{"d_expert": 32, "normalize_top_k": true, "routed_scale": 2.5}
Below are experts of layer 2 (counted from 0) of a mixture-of-experts language model. Rows are named gate (a neuron's input weights, with its number), up (a neuron's input weights, with its number) and show model dimensions 0-191. Each number is 128 + 24 x the weight over its row's rms, rounded and kept within 0 to 255. Numbers have three digits each.
Before each expert's rows: "comes after" lists some tokens at least twice as common just before its tokens as in all text. This comes from a sample of Wikipedia text that the model never trained on. Tokens count by the router's weight.

# expert 173
comes after: "\n\n", "==", ".", "\n", " =", "==="
gate0:166098093108116122122165179136088125120118155144098090134128129109127123141123087147169122168107105155144126120117121140163143165082117147157156129157132141122139118178114112096139157146138142150114130127153147144125120107140131115155160130150122131134112133151081130124078096196141130131095093104183113060087157148128145152125124154130112140159167109108101118138102070155118132103130125124117115146123089158126104102127141107116161126125116122126111130132125120118156134158121127105119141178091129099166112152108109151201121153168168089121120072127155111115136138137133128113
up0:159096085120130110110173144116115133133093131158172146164191118136175116114153124173121146078103104127153133140096088106163098169135097095132127121098143143144096119110082130121150115092140152103163102125126125131144126125119161147109158155115093118156120162125120112157087154116127126156152154104122128148129129120119152166121165118095190162117150103096131126154118118106130111095166109126141124156138140135107166105155098138144094127139136146103090085121153138088124117167149168133134127131135152132132112178075132123151116176178144149139125153152124104122152145118159133127
gate1:123129127129122114124077121141121131141122167116145083147112092137118128111118136123057111118113142138135094125132115136161143102173097105160127109102131159137169145168154106132134112131135114159116134155160091150134125159097187149143126115142124147134135129126144124147102103113126070132157141144097112084125156109136056138104088129106137110095152157137111071152135152144151113100110126139152140099167141161128114162140131149110140093114126098141119122135109142139101096139183095104091155117127141134124184122117080151165130122115146118127093133087117126180137094192125134113
up1:160118144144123082151099179129122109112160127105119125131139142139151133136097136145111106150127130168103124124105119117123114159117123149112213138153110103119129124125121146122175153139138170172109108133160128097099093137128074163102147112093104066120157150151122128121111117137094113163126134146148112150167079142132105141127136135170136147114175131140153120138096089162128137177155123111170115127120121086108133148129138126133085176122170103146143113074134128090157130123139140151144138152085095163077141105137126136122104122147120149117141121105106135132108179144110166103

# expert 224
comes after: "0", "3", "1", "4", "5", "2"
gate0:136141103152099143188170104121095112083127097136127092138124112152122116162149103116114140122134140110151116115131122179172131111116157133124128150075085111105104122112119138088157089158101151100104168098144142111097099134138150094158168146134134174129152231119141170120133122117142118143097120137094091128127154138124106131112151119107171155092129139112116107123154102175111157105099159167146114138115103122102115112103151100144139123140132101112131074164135129128061145134123142111117097116097125147133154179143137111101112106124117136104143128129130122128118121150130139118
up0:144132062124129131168124092105132111097108114117108127182123135132146126142143133126168153123140121183143115147121134091146129172155168131114092148110110122146143081129122108094145105152116143123101119123087105145159145122128117081171126129159123127106143197105126113130172114119147159091099113133116120183160106144136108175162145107126143087106133110152111112103126132102177134143125145146124129134151134140119124149153149149155113164087112115112137143101115093124057125179138154085125133131109114147133131090114119154052175108113128126120151104143121139114116127153109125115
gate1:113099110114161130112139117119110134095126105099138118162135147134129106112150128131102118154119138157173131163160116088148130155133177150134111170108132137090081119133158122141138133154120136125134144123104139142138128137158096118101135137123146132126108148139147112086120080128161151098112131136117123112087125133088138129146137099106147124144146107180154129113142126071131137137073135130165178172132113165142086107133104159123183127129149119178092122187130135125081122135122069117099145166150133170146126128090129103103206135099142084119114107142117168115142115142137106099
up1:145112114103160082143126127140124118104120145106141144171112172111107110131160121141170117096139135143092118092126151143113131116143153120146134096145098138096074086138122113102168131090112125124072160117102168125128105112126165143155138172098170150135133124095105098125115099105102129122113116106120121129076133208095075185120141156139164118102111121150166128138118132137095132110127124144148149133142145091106149113123121159153095140120124126118131105115137072136145115141112135203120136143181137126132120096152113146134124073135116124107107117152114078122117119110108156127

# expert 55
comes after: " and", ",", " of", " with", " for", " a"
gate0:114073083120129093152138140119132145160073132134175135145165145115128132117138108129131093164166132133158145165137153192108120100108148105117149146150142118158160169111087127122135148139147161106072156081129116146154095125100185094132115135153115157116173150155134162111176155115118145155113154129095130146121099143121103118085088091132123111147134126121099143145152154114114136107125118136129146095112082164096077142132119124144150113146131103129139106161069105094103120131150171103120142104111120130143116138134161080137106116141131127162120121120142130121117101131153164114
up0:098099127114115108107148143112137094137118119100136116136113087113120125094158130167147139093123123135102152082154123108115119138131102126097087130145119114117160151128130115127141098122118161151128155149173148118166113137086123139081139109112146101079122123136160135112114115141136139126089155134132150183117103156125111046072132174101099164172104159151168166116114170099150108112157166118129133132125174128181140148166138164102152123123204164147126136133126147094099151158108138103124138132128105170137140111097117120156147103145134150135096140132136145149112135139137135117
gate1:120097137122070129064098070123118112161134138144139142152124146125152100127098160130145113133151147117102134116128129152129138106141143146145119118116120139123057116121123126100168137161084146113102116103138169141167150137117131129163105095146075126135157131110135081145134119143122133167134117089133138184111103101137148113159128135182155124115119101136126130073153186118176150163096127105093139133127143144130128161124127135101138109126172172125119166178119114139104124115115170155138104115143160164144185137133118094162135129142112125147166130136154123123104091161145127139
up1:140123112086168119178164134132163093114135134133120148122100110174120113123157115152137130147086122132111150133139104134154117147136102154131139143157129122153172148170123128111125141187120126134160120130125113126135120100132140147099169127097138100147110151118122112144111112129124085164156123116131134115158123170136096168088175118136114148158063121109141142156100098102083088158113101133148108122111149134152127130135145131124136102125100126154136139175159186106180182181149112128109140170101124112169098135147136107070127160108158131131114132136162145116151140081115092133

# expert 198
comes after: " t", " f", " sp", " l", " Sh", " sh"
gate0:153140105137120145102142131158080129144139141141146127114133151097143087121116082136150070104141130111100154137162126115095150115115133113112197094113126138127117146130147135160104112126105105160100136086139130125131149196156117157139150135128129137131133111109085092139111137142125131144102155095122089161102184142117145151134111146154205120113140113123161143135125071140153148110162146107099151103171116118140163136154079149101130115122131106146148150153134130094138136142130145176128140135154099144170139115129173090115169118115145152108125128067140153168116122131084133126
up0:149116104143120118113089140143121147117125112150142162094125137116112099123073097131090166096124120112117116085097155125148122125165162109123146121174125132092117109163127133127115149066134145095174164108127158168156126124177128120154134128107132149153124117134129150095087145171146115156160149153098149119064102091111082114176099095152157126137111159134126150141133113138156145132118151148107102136083132138162163129118179113099070115105163106123157121146155148128127143144128122108107174137110130149154100106145119124123138126177133124107129147135121126149104083147079145117
gate1:135116106133110167137089162096159130132131136114108137170125157128082113184100133113079137114138094113129141142153121109126151177149117115121119149120100147191169129118142114155171121122188143086145137084108127152144108137137132132155137143153101059156123083127105141109129114141171124135128101161123112106103144100140144119129137132125100094118093151159108135146137110148117059122134155124137110124133142147089109117092159129103110127134117149146117143129142159157113090128120140116115154132118110077119072118165145117104154135141126176090147074130110120135134117152164169108
up1:164078120119145116130174111140099122142089155092142126099116140086096140129094115140120160115108162131121124167126111179142123150119132160144111101113132128135126147136129132124074121099149117081126120151115113091168136131139150124118137143161134175138141158119110129101088086158133087123135121126160122101113099104140099121109136115112186123167157114136112116158117146117148083136106113160159116144143143162129137133113123125108137155094111090134115120128148136173155072149068144079096069161070154106144133132100132137133153164141133118162116142130083125103094109149126155135

# expert 187
comes after: " L", " | L", " l", "L", "\n", ", L"
gate0:150146149130107118092125128134170125134119165152135118083078145098117142119136120107134178143128135143139132123117109106125139131153099148114153129130120101077122123133139124107102090171121134119134095123102106137158167158130159134127067106151123142164143176146163154155152130116156149166139143119146097103157136194124094161164131124096096121122106141158109093143116128137150143138106084145107151116159153106140123128120161163131153146105192149108100139125118106090126146129097131100091156122154147122159102085151137139073134106145101107115143118102120087131103131106130088191
up0:109103124110091105126115113137095105103116133140115129118105133113134131151158094125114120108103097162125150132119139125104119105110115152092120142089151141173156109146108131168121201114127119141110139140122096119156124139041130102147157148147100133123123154127110120123099115137097095094128121123125138090094136118133115097151180141130129085085126113129127118115131133104105112139106085115140093131124073133136171108152148124163131097145147155106149138168109139138147139158105161130147118105130132139127142163044128134134188139084180122122110142139142128184148175153114125159
gate1:104120123107108103142116154123127123142085141132115129080145131148116151122129140135134127128132153147151110112109143172153135146137155120095123098132123087101143100190119100124120093115122117135079161092140165142086150145095133151165134134106136170085146124137161122119145092177129113126103170129141122141138098177121153112089136148109114119113179124150135126128136105121111060121130117096136121158135124087127212103102113134102161113102139136103117127125134177121140138142126165110128152098125121187112091115142113166171125135135108113137119127168134123129073159173085129133
up1:129141167134140069089124076121125127138116147147128154092128140148111133100146134111141167130169088162143173112123129100124123125133101140120107184128152078160141088159127135107189121141144106132155148119115104118117140124151115105120120113164154130101129138129146129127136110096094117102144132128091147147119127083108112118159132195165097146128157131109171126120104151124144164110056121163119130085116163139146150153130114139150119135136137134131132155104100153156153157153130104154135124100118118170138108132120128117104154149125133156143085079101156119076133136098135165072

# expert 109
comes after: " B", " H", " b", "b", "h", " Sh"
gate0:169140133117123131117159119101164150113123114109148120116120098132152163115135152144104130131141166058145107124068133140112140147136145100132159159142120143113109070153115132133126136125110131108143146140123111124108118130176117162097096102119158153122137127126089143143141111108124105136157070163098105146143143142116156120133104121132164132117163095101151159119147081097136166138102128099092116147092133139108102087112131103116101170124139122172132125118062168132133098108150136075124163155141113180141171112090068112093108152141116143137110086146111096134134120110149133104
up0:123146150148134128127110145129138109146106144123118182139184143114150146131109130131116108134129112127149126102139107106129128148119125175143139092164103167145092103095149112106121092118145106109091087103116117123147079159108128130154154157115157147120153078144118105114173120150114129145072091139156125118124084120133152179125154104095155115146108102173122161142104110076122140123110099124072142137154147127111174126190114109112136156124103132145140101135145093098110119138071141127143084106141115179144126093139125128128103137175104132139111096117126167169136163115128119100
gate1:132113155100105139139133130130137149141152139125159162138142140181156112125144146164169056087148130147123111153159114135157102132115155071134118153141147150094114091158128140159089098114148153150136136131188156105140177155136125125137143128132179126115132151149120170106076135130141112133116149136118134138148159160155127201120113137126083110138169118146139178134120102138110143120116096141114136155110115097102126117118150127108096163113162130098121172083142106121145113132155149099117153151162144123135144160135133158119124065111126158101103108152155117135122112100141106092
up1:112139146169121125141122151102177130106074113156076146110122120093145119157100102127153112134112138128152137141153093132156140108168117116142094163134121060115128152129114101121139144140065121084110143120104155145145172125128144077106115137127123105168137147105162108119142148129114207099120148129131140112100129112147125127110091161151120165099111175094153115132138133122124135124134109162134141116108102187113156103106157140112102119171143113106099094121104134080115126129105123129125095104115163152152142107119074110141165119101123155132130132114160177112103093148138113125

# expert 158
comes after: "2", "1", "–", ", ", " in ", " In "
gate0:151111106084120104137141145130155127169083121124194141109158089116156091092150109132157149138140134118123094137175136149129130144126145107121145175122152132129106153158142109166142138118168194096116126119091116121165158140177160113146138128117098132180134109113129084142162113123137101111137130116127107108110153091138134143167119126132140131139136136138141095121124137101113084144127146099128116096133138126115147109176158150141084098157151133175122087117138104129101149148104171138142140085150097112151173122116124113118144165097132063102145114166127112172095146113120131140
up0:134126161128140130064174121110109147119145099160124128153133141171139102121102106139098109125146148140155144140115148145088122139155150119142079145137118134091069109092102100131118112166136132134096136116155125089134119139142121132189147145135144120136135180134154146180090122145130109136070119135124142139138134075105085110113116147110141156136140070126185162136148138148156118120102161120135140139127148142140128159129187130183103098142083122130111145123135118138143124104113161152115123155100131148137136127087111121119064150080091119142137139155146112140113124126153084152
gate1:131096127132177103130084123136142118149121148113100128126136073102120130106081154106100109124099145097141103122092085137092149130146077165148091157122186075088119125148121134138162158160118100121122127137153118128129164121121131157119149081121099095096133138100147152163140088110133111162097123116144105121126120169118097175102157133129156122126183148148107152105149163119072153118106115156117131114120144097126122155153142157164135161154134124156136116128156124141136147118123148129124141108127131162131086149075153136125132154137164153122161115104087130155078164132117123104
up1:109140116126115135122132125180149122101111160127082111136113166140137180142129150114125136119155128116182143153167118120130138161115103169102119127136104129145119134161110142095177103121159160093158120116164177153127107123112121104123137164153136135139093094121094165122177158147112138115148117117127134073139165134106122136135184089177117121102067111154110120139137112106086175154125148130117104089147135110091131121124101132118180122110140140129115129144112118120104120142136099153107177124138132142149098117152111139157176153178140148127158107128137101114119106119138158193

# expert 190
comes after: " D", " d", " R", " L", "d", "D"
gate0:149119108089106120084166125111138155156125098151144123125127104179106115170126119122146143133129128147150152172098106183180149130186084117098139155186143165110143127131109118119120122108143172133123136110141137112099142168136146118149122120117127122171127121084126117121161114122140095131132155114111074116137096114118123115145118115109154112109103124158132117132115138155117117084134123069103152145154122158069107118096105141120114120067138132126080123114136113117155101093116085125105075123132157116123133167084127114185095103099095118144131149145137115168140148118138128143
up0:142098086168183123114138117085102122125187101128156119072123091128152106129147109136108137114155171123105108157126163138140116121139113134150157148112155120157139118085106131131126099138099143119105162098120113137158106095169129166123139110159121074132131116125137161145109145160115122141152143129127128109158095143095111134162092124103123095122140154090123170116164094157155136115122124162099116074143141148138114144141161110175133175094110123104128070119136130143139126150157112106125143148152141146114133182125132197125091083122117159111123106107148119141124104129117171134
gate1:133130138098161146192092170139181146148127123122143151118126147107107130118134139119121104114122145161133116178136142169114083172160161129104120104109126139113123176130125112120124131190151128103159123138167135142176130111153117115127102144159156175125133133118116110108129056154105142125096132150141113133134125142122106137125105093135124114121156140131102126117145146118085156112148087149150161107104123138158184118137120140136112120152113106155116121149149116108103147115178128139105123129183104137100127113135137120121156215157102156121149152098147138151119132112075080162
up1:137122123140134141104104137129125136177130119101090122130118108109090112144145115131150121146116126149143107111133076154132127128141147114092199116156040145138095117131132144111169155119128140115095127115128098163119198127130099149135124142088096120134134121129142131128101111048124097131172141135111087124139134130102158168156102128135122161098094131133120142113148111105126158162137111062118111148119123128111119152137189121117119166153109135130122142155090122121144077128084129137146156172151117120100134160125148136099100144146149087118128135097083140096145109142149133104

# expert 43
comes after: "3", "6", "5", "7", "4", "10"
gate0:174119116130088114085150081109149119107107085138180141170161168131127127130152126107166129114125124130116139160125135116099142133094159121113144137151122127118128115133132162128145124148166152118076146139097128128171180147148125113127152095119101158160111124113104148108127106150124117099113089100108142094102142079146117180135111137132125132118136129039110100081131145156128168137151102147111128118126086151129148123134119130111140126154123155140095168128096129114087088074108103130152114119150096134115134139103152121123100090092104088131150087151150096137118111106136153092
up0:103148097138169117108136114090113130133101097119158123157139116115126093141116123089136143128146157120130153136158153123154121150132108111128098160122136087075151150125166140168111097107128138147105138127107118084121149146154114068176141136154094100090099117121089127114146184145120073116093137128125110127132105123128112114098099147129130131144120228096129113145115095145121103137124117122137152103181098123085121151071148117149118135134140141127128115100085093115123121150166104126103132150164129134135125125121136158173151112097115155110166123124176137099104137109099138107
gate1:092140154122123132116124135081197162138111150120169129135100113100121136154166127129116129157118139102109120114116112164140134150150120107093101145109175098091156113123125133126134122152142126114095110154150181141132133136120114102147157104082128100147146147110163118181117148130129166154080136124168114130146161161098113127114175139129137153110110114130136119143128132152127086147126115133100110155168119129134187174134121137114134115088109109072063157161102115104121078097111132159110132100171115115142131145131121137105136132129111136130106161149124061109133109113073120155
up1:134169144129107133123108132180125134147159145105143113118129107097141099114123132123120168113133134154128126094107138112119119117119137154119132108117107112188162085154101101149147087123149121139095101161081111138116143110119144158125094174165127093099112147128160137125081121133109172117193134122115084118086119172116118124118126137159199086101119123119106139135120188122157165133146142128087102106135126124112095102107155102110121125142114126137105126145137132086153159132090149094136190131095103108108142102092153127114093134111153142123121119110107101119147109134108190116

# expert 177
comes after: " L", " J", " l", "L", " W", " Y"
gate0:158131110114135127134136137137135123115151123131173151098114142164151150144077156105145105131102121098144145129084151148147152122100147156143118180140119156118149154146157108112154100135167142136185123156152123179123114176125093112140146162106129136139118124112168154109165079097139154130132119121139121113114140155130183157069068150125157132114156136127113133124127096075157174104138134136126158105106159146137157135129181130109145129130107114157108162111138153134110121134076135135136134073178119146134125086150121112101103123154130149109135137124084120165127097125162095150
up0:081151114128136108154158101127152160094137146127064117143105102162112139165157159119098131149167142085136157113079145131062105132161091128127107127158153109140158148143139136111094122139132102112146065089101133179118083111128150133134154120135134127140123105094110138139140139112095089130161098107126074127121125102157135129092172095145115120113139126085101100120122122161149137105165183125124103130159118119148161133140105100126128137141131097111124149116126118166156095139162105113126161140139099128162110137105125114156135158117145143115135098129132120138171136155070162126
gate1:090172109101128131120161140140155152110148136117115137148170130118139133138112109156130141088181138138156162143145140113146143160153104090139088119149098138155120085141136151117131127189107116100151126154101074111122143150127119118140121173090112146142126104119088115076123125151157059171143143102137102114102154128146096069119141104097145117134103173123093116134128079094114144159150126124132141123182137147140100113148112124137129105129141159118158135098180129163101098102143102100101129120124120126142119120171110105139146119100119097110170124087126117151088126103109123155
up1:129090143130164137084109108113178121110125122149113157167137129141068114162154119151130127138154136165104098137172096134088110107101103082132118137093132118114127165151083089134132139114132149135092123123186128120124087151182146117140133099104111137121128069095149116108122110137104130133108118110127125119111102139116116090099142171120123114159160132134138113137129154111140151124141168139150149116159117135107113128158044145177140117107138124160130145106104101151161152139152133150111114134109121113192146116183120087109148118159117113136117161171125123161134129086132115130

# expert 60
comes after: "0", "1", "3", " | ", "4", "5"
gate0:137174109132117195099145142150124133133156135083129100110154147139153084127145119170112146115122122126114168156095146149166125113138115162125137141139097141148142126147160158142140118153168139133145149119095106100141144110139138139167142127140082098124166125127100117135147170163096129163157126106121140125147115146147105116141148136094117104181150127180142165136101162129134157176100109111121099139124138140097147095120126117146109168144212156122128160097124163096077131133142129143125136097091133120116076128157155062105100134120145091136129131145121108131141137162143122151
up0:094134161098099117109159158123155144127097100075155117145130122152126151110137093099115088158138114134129131165083123107127127120122142121079119148113141112120139140129110137143107146131115126114075119121154120127092106146095112180134096095118157180092103133161117113135114161133134111100133099155109139116126155098095153163120138145198090130097104125142169156115113117121128148149125134160104127147147080145158122106120143163156184104134136106118119129147139124124144171107134132145131128143156117128155141129148116143116114146122133227101093126136143108179142116109106169177
gate1:140135107112122111144133111134115133134122118151142132131180117150151150110179160063138123167164132126145118113111153081145126126095141158151102107085135156111106158129120131119195130174131157130150104104125177177141138135122135081108141144137124128140134146112122151140165105162129124110101123129124151181142127126127139120122174097135104140099152079129103152094125130136114112128124187116184104114104129108123156143145156178126123143152143133104125103160100123178123095106099152113096113152166168119166125103113120181124093083133103132127126132091107123137092122114131172132
up1:130112121112137143098159120125168142118178139162171123128142130144113142105143162063140147140167099164149117128139188131148140147107134113155120126123119116119155132125096107139081127134125176149145166166127129143199151118110128108119129089109139097130118153114161126162127151118129094129156118133116141150126159111093154113140156133135115097141162159140151148131138123162191152113062133147080194137130109120100126106135112110129108119123101158131111135106114140118144134202159154130137083088125121123156147129090108120123127165116139116108154130150167143125145103169113149128

# expert 116
comes after: " D", " P", "D", " d", " | D", "P"
gate0:142153172167138156118126099112130139119152095106119143156155130151163136099161157134154127132102144152117114171145133162138102097101145106110128123132150107107112099178093092122066110163136140111110148179121116119167163161131099123130160117124110141142115156107122128110109145096146151137155115115126106126075108123194097152151138154152075152151179118129146096127179124126139109098118133164138111132109105113099143146078147136135067150148110123101126122081150125143107135143168111112148157157109148130091149129147139138137135111079108135107102133168123115133134130118071120121
up0:109171121092144114189125144122153134150161122062125115085152113127137115123147166170135150116142120104128098112129126168125133151112136123131120142120152121153136097148083126143119128138151138188131165092136104121189153091142163105113112100123142129161106112106154123122126069105156144141110105158079105169110079130111127118150142104071130078128133102147154125122089144123119117187140151125101137148135137127113163140124111148098115139072123168088117097113130139113160093137107117082133123126094107094110112139131131124149110082148142141124142131168104105103135128134133139133
gate1:071117120101135078121075102109135146143110155142128102131127139117129099138111124113116161158095129128133139160130110178132156115096118131124149099123164152150160100135086102166150123110163120150062163096147116122139119133132133116190143126150119113167121113115132123097125116140156134156118107099191133110104136120147144106153152104129124109120109117087075126128123121081085087149189128103125128188141108131128088122116125098142127134118124131149138182162127127106131117128136153141117091173119146166158111160128115115118105155141120133121122105100137102131111155177168164154
up1:166149093102157141085115128124138146144120128171152137138158139137101104126119127093153162128139153176129140122092092143156150097136122148159117112106159109112133166117130095123110096128127144169120107157160104113135149127105092077089100141107144141132117135069145099163140105151111176100113162109147162192126092126108071141136122089118130105125147146169152066125132114138170135108114121111115116157119133089159118157082119108137136132107151155110150153160125089128168137133148115109136074135123136120106110135126093147132151111119109086110149145110155178129144111116132138143

# expert 163
comes after: " H", " h", " St", " f", " F", " st"
gate0:143125124104162151108132107129085142128089118145101112151109127136153132128139161151144119116106148135159141160142122141140161132184058120123177104128111155166122130125121138181113154173108084156176122136136118138098092142133087121172145057152127129117110134119112105106137152102172123105076123128143121069152133142141114121097142073127113128120164103108089078144104153104149125122111173138147095151139136153118113130178147153142121130135138124104163142141150104124144137114124144118112082123131135099137142117116144132136123165129117159150123162126097163153148116095141076150
up0:086095157113113098105129125134113136112145173124140143096146115120141133136124135111109153140104077107149128150100143153124178130169117128101177155113153154101143119132137127132096119146159142125110147088147139144117113128145146152166122144140131119107095052163122153155106139155122075160141157135141104130125116086107144127122144090106141165108076135141130137150088121158120092135134118113149159166122102115133160144111152179161121132177086164065136166117147183141101169116151163108125134142124107129123140101114149148118119140110134148115097126123110119108092129096125189112
gate1:105116102138119116194145140122070131147130113114136127095113107171096125137114083181141085125146141145142113120105140155151108108100161095135120149121122122111078180136103125173121113137128127082091088129126148132200126202151112130125130112132118102168135132119109144139128135121136131125136147113140102122132134107145163151159138129121142161132084100179139123117138143147104139103096139106116152149125135154148115108145146161094105107120134124147130105135159135155158118135108128088119161139113175128152092103166104115143136096115115097154133111068128090166073118140160117115
up1:094154172144112122099114104105128108098146176168192138101100097134131127092105126129125098113157125134139108118163148108176123106147107115159172093109149142126108050124139171154121115147121133148107116137130127117088109172160133152116137142136144143100119096114097138178107110138119150097149086128127118168112113120131098133140122184139102134138159112134124153116103079077123175121138116127144143111145094137120106135118144118125133122131118103153127101104154127148145148096137138135147120115093103117128121142111166168069131127077158152135129134145105151132091167145114082169

# expert 52
comes after: "\n", "\n\n", " | MF", " | FW", " | DF", "3"
gate0:066150110120076091117110108124206120121133137016113130135136148095119129120179075119151106128134142139197146157110106120116128160163140117128126124127094127133138114128146121136093140126098105112132127133070149107117118128115098161150145152139130134160134091115099130108121129129109132126095123135163116078131148148094117106121124075121143082153117149116100144114109134136096112124125134150132135173135123139118076131107142183131120113117141139149151147088158100143114121120129114131146164107094127088136119128139129112103147119077120130122109135119115109096106159107155116124
up0:091149127132126096101167124111094131122116141085116122171159148135106084113120167110153126120133110133176194112106086111134140155167142092144132120169137129091167147144099151089108128116115115148149162155171118146116126132162130078124174137150133133155100111128121118119133105074169146139121121149128132191133139118113108110118116144128086140152137149121153120121125104127183144099116151112160180138111118153109070147102121144090145146112056114108135133100135145109128112124096110152103149125111148160138171156149092112123112129155119126139143148131148106077138137125113121131
gate1:150148129136135122142129171118083108115146172151114142129149160133115097106119107054117130090145128098114092154101131141102137153171122134122108173138104137164095173112142122163136163098113100119095138140094130122099145113084161138135097139120127137105106135132107113125146081154132123110131140132152114164131120120111143124139147096105147149107150123126139130091150125130132052119136161093142149141146125065122136104098152123103108118124088157150082098160119157105149174116132139151121145091125108068128092109114127140121167140129159124114161138072104187129112137153125144140
up1:128089135134129160141114110141140116109103131139129144153095121102145144116146182089146163156122119122128149158131106127137150106058139142114153122120147149087141154134146079134079153117165105149126142092142178103148134131135121117119092135061135139142088143126124134120155161140145145131120146118154116128134128151164125118128170103121093129151112125108137131143080150161138178126128123143157095112111080136118130150104132139117154121091139110150169179115189107129153133146129144110142143134116073112104135160200102103106162096125134135140129094147090113099146108168097094142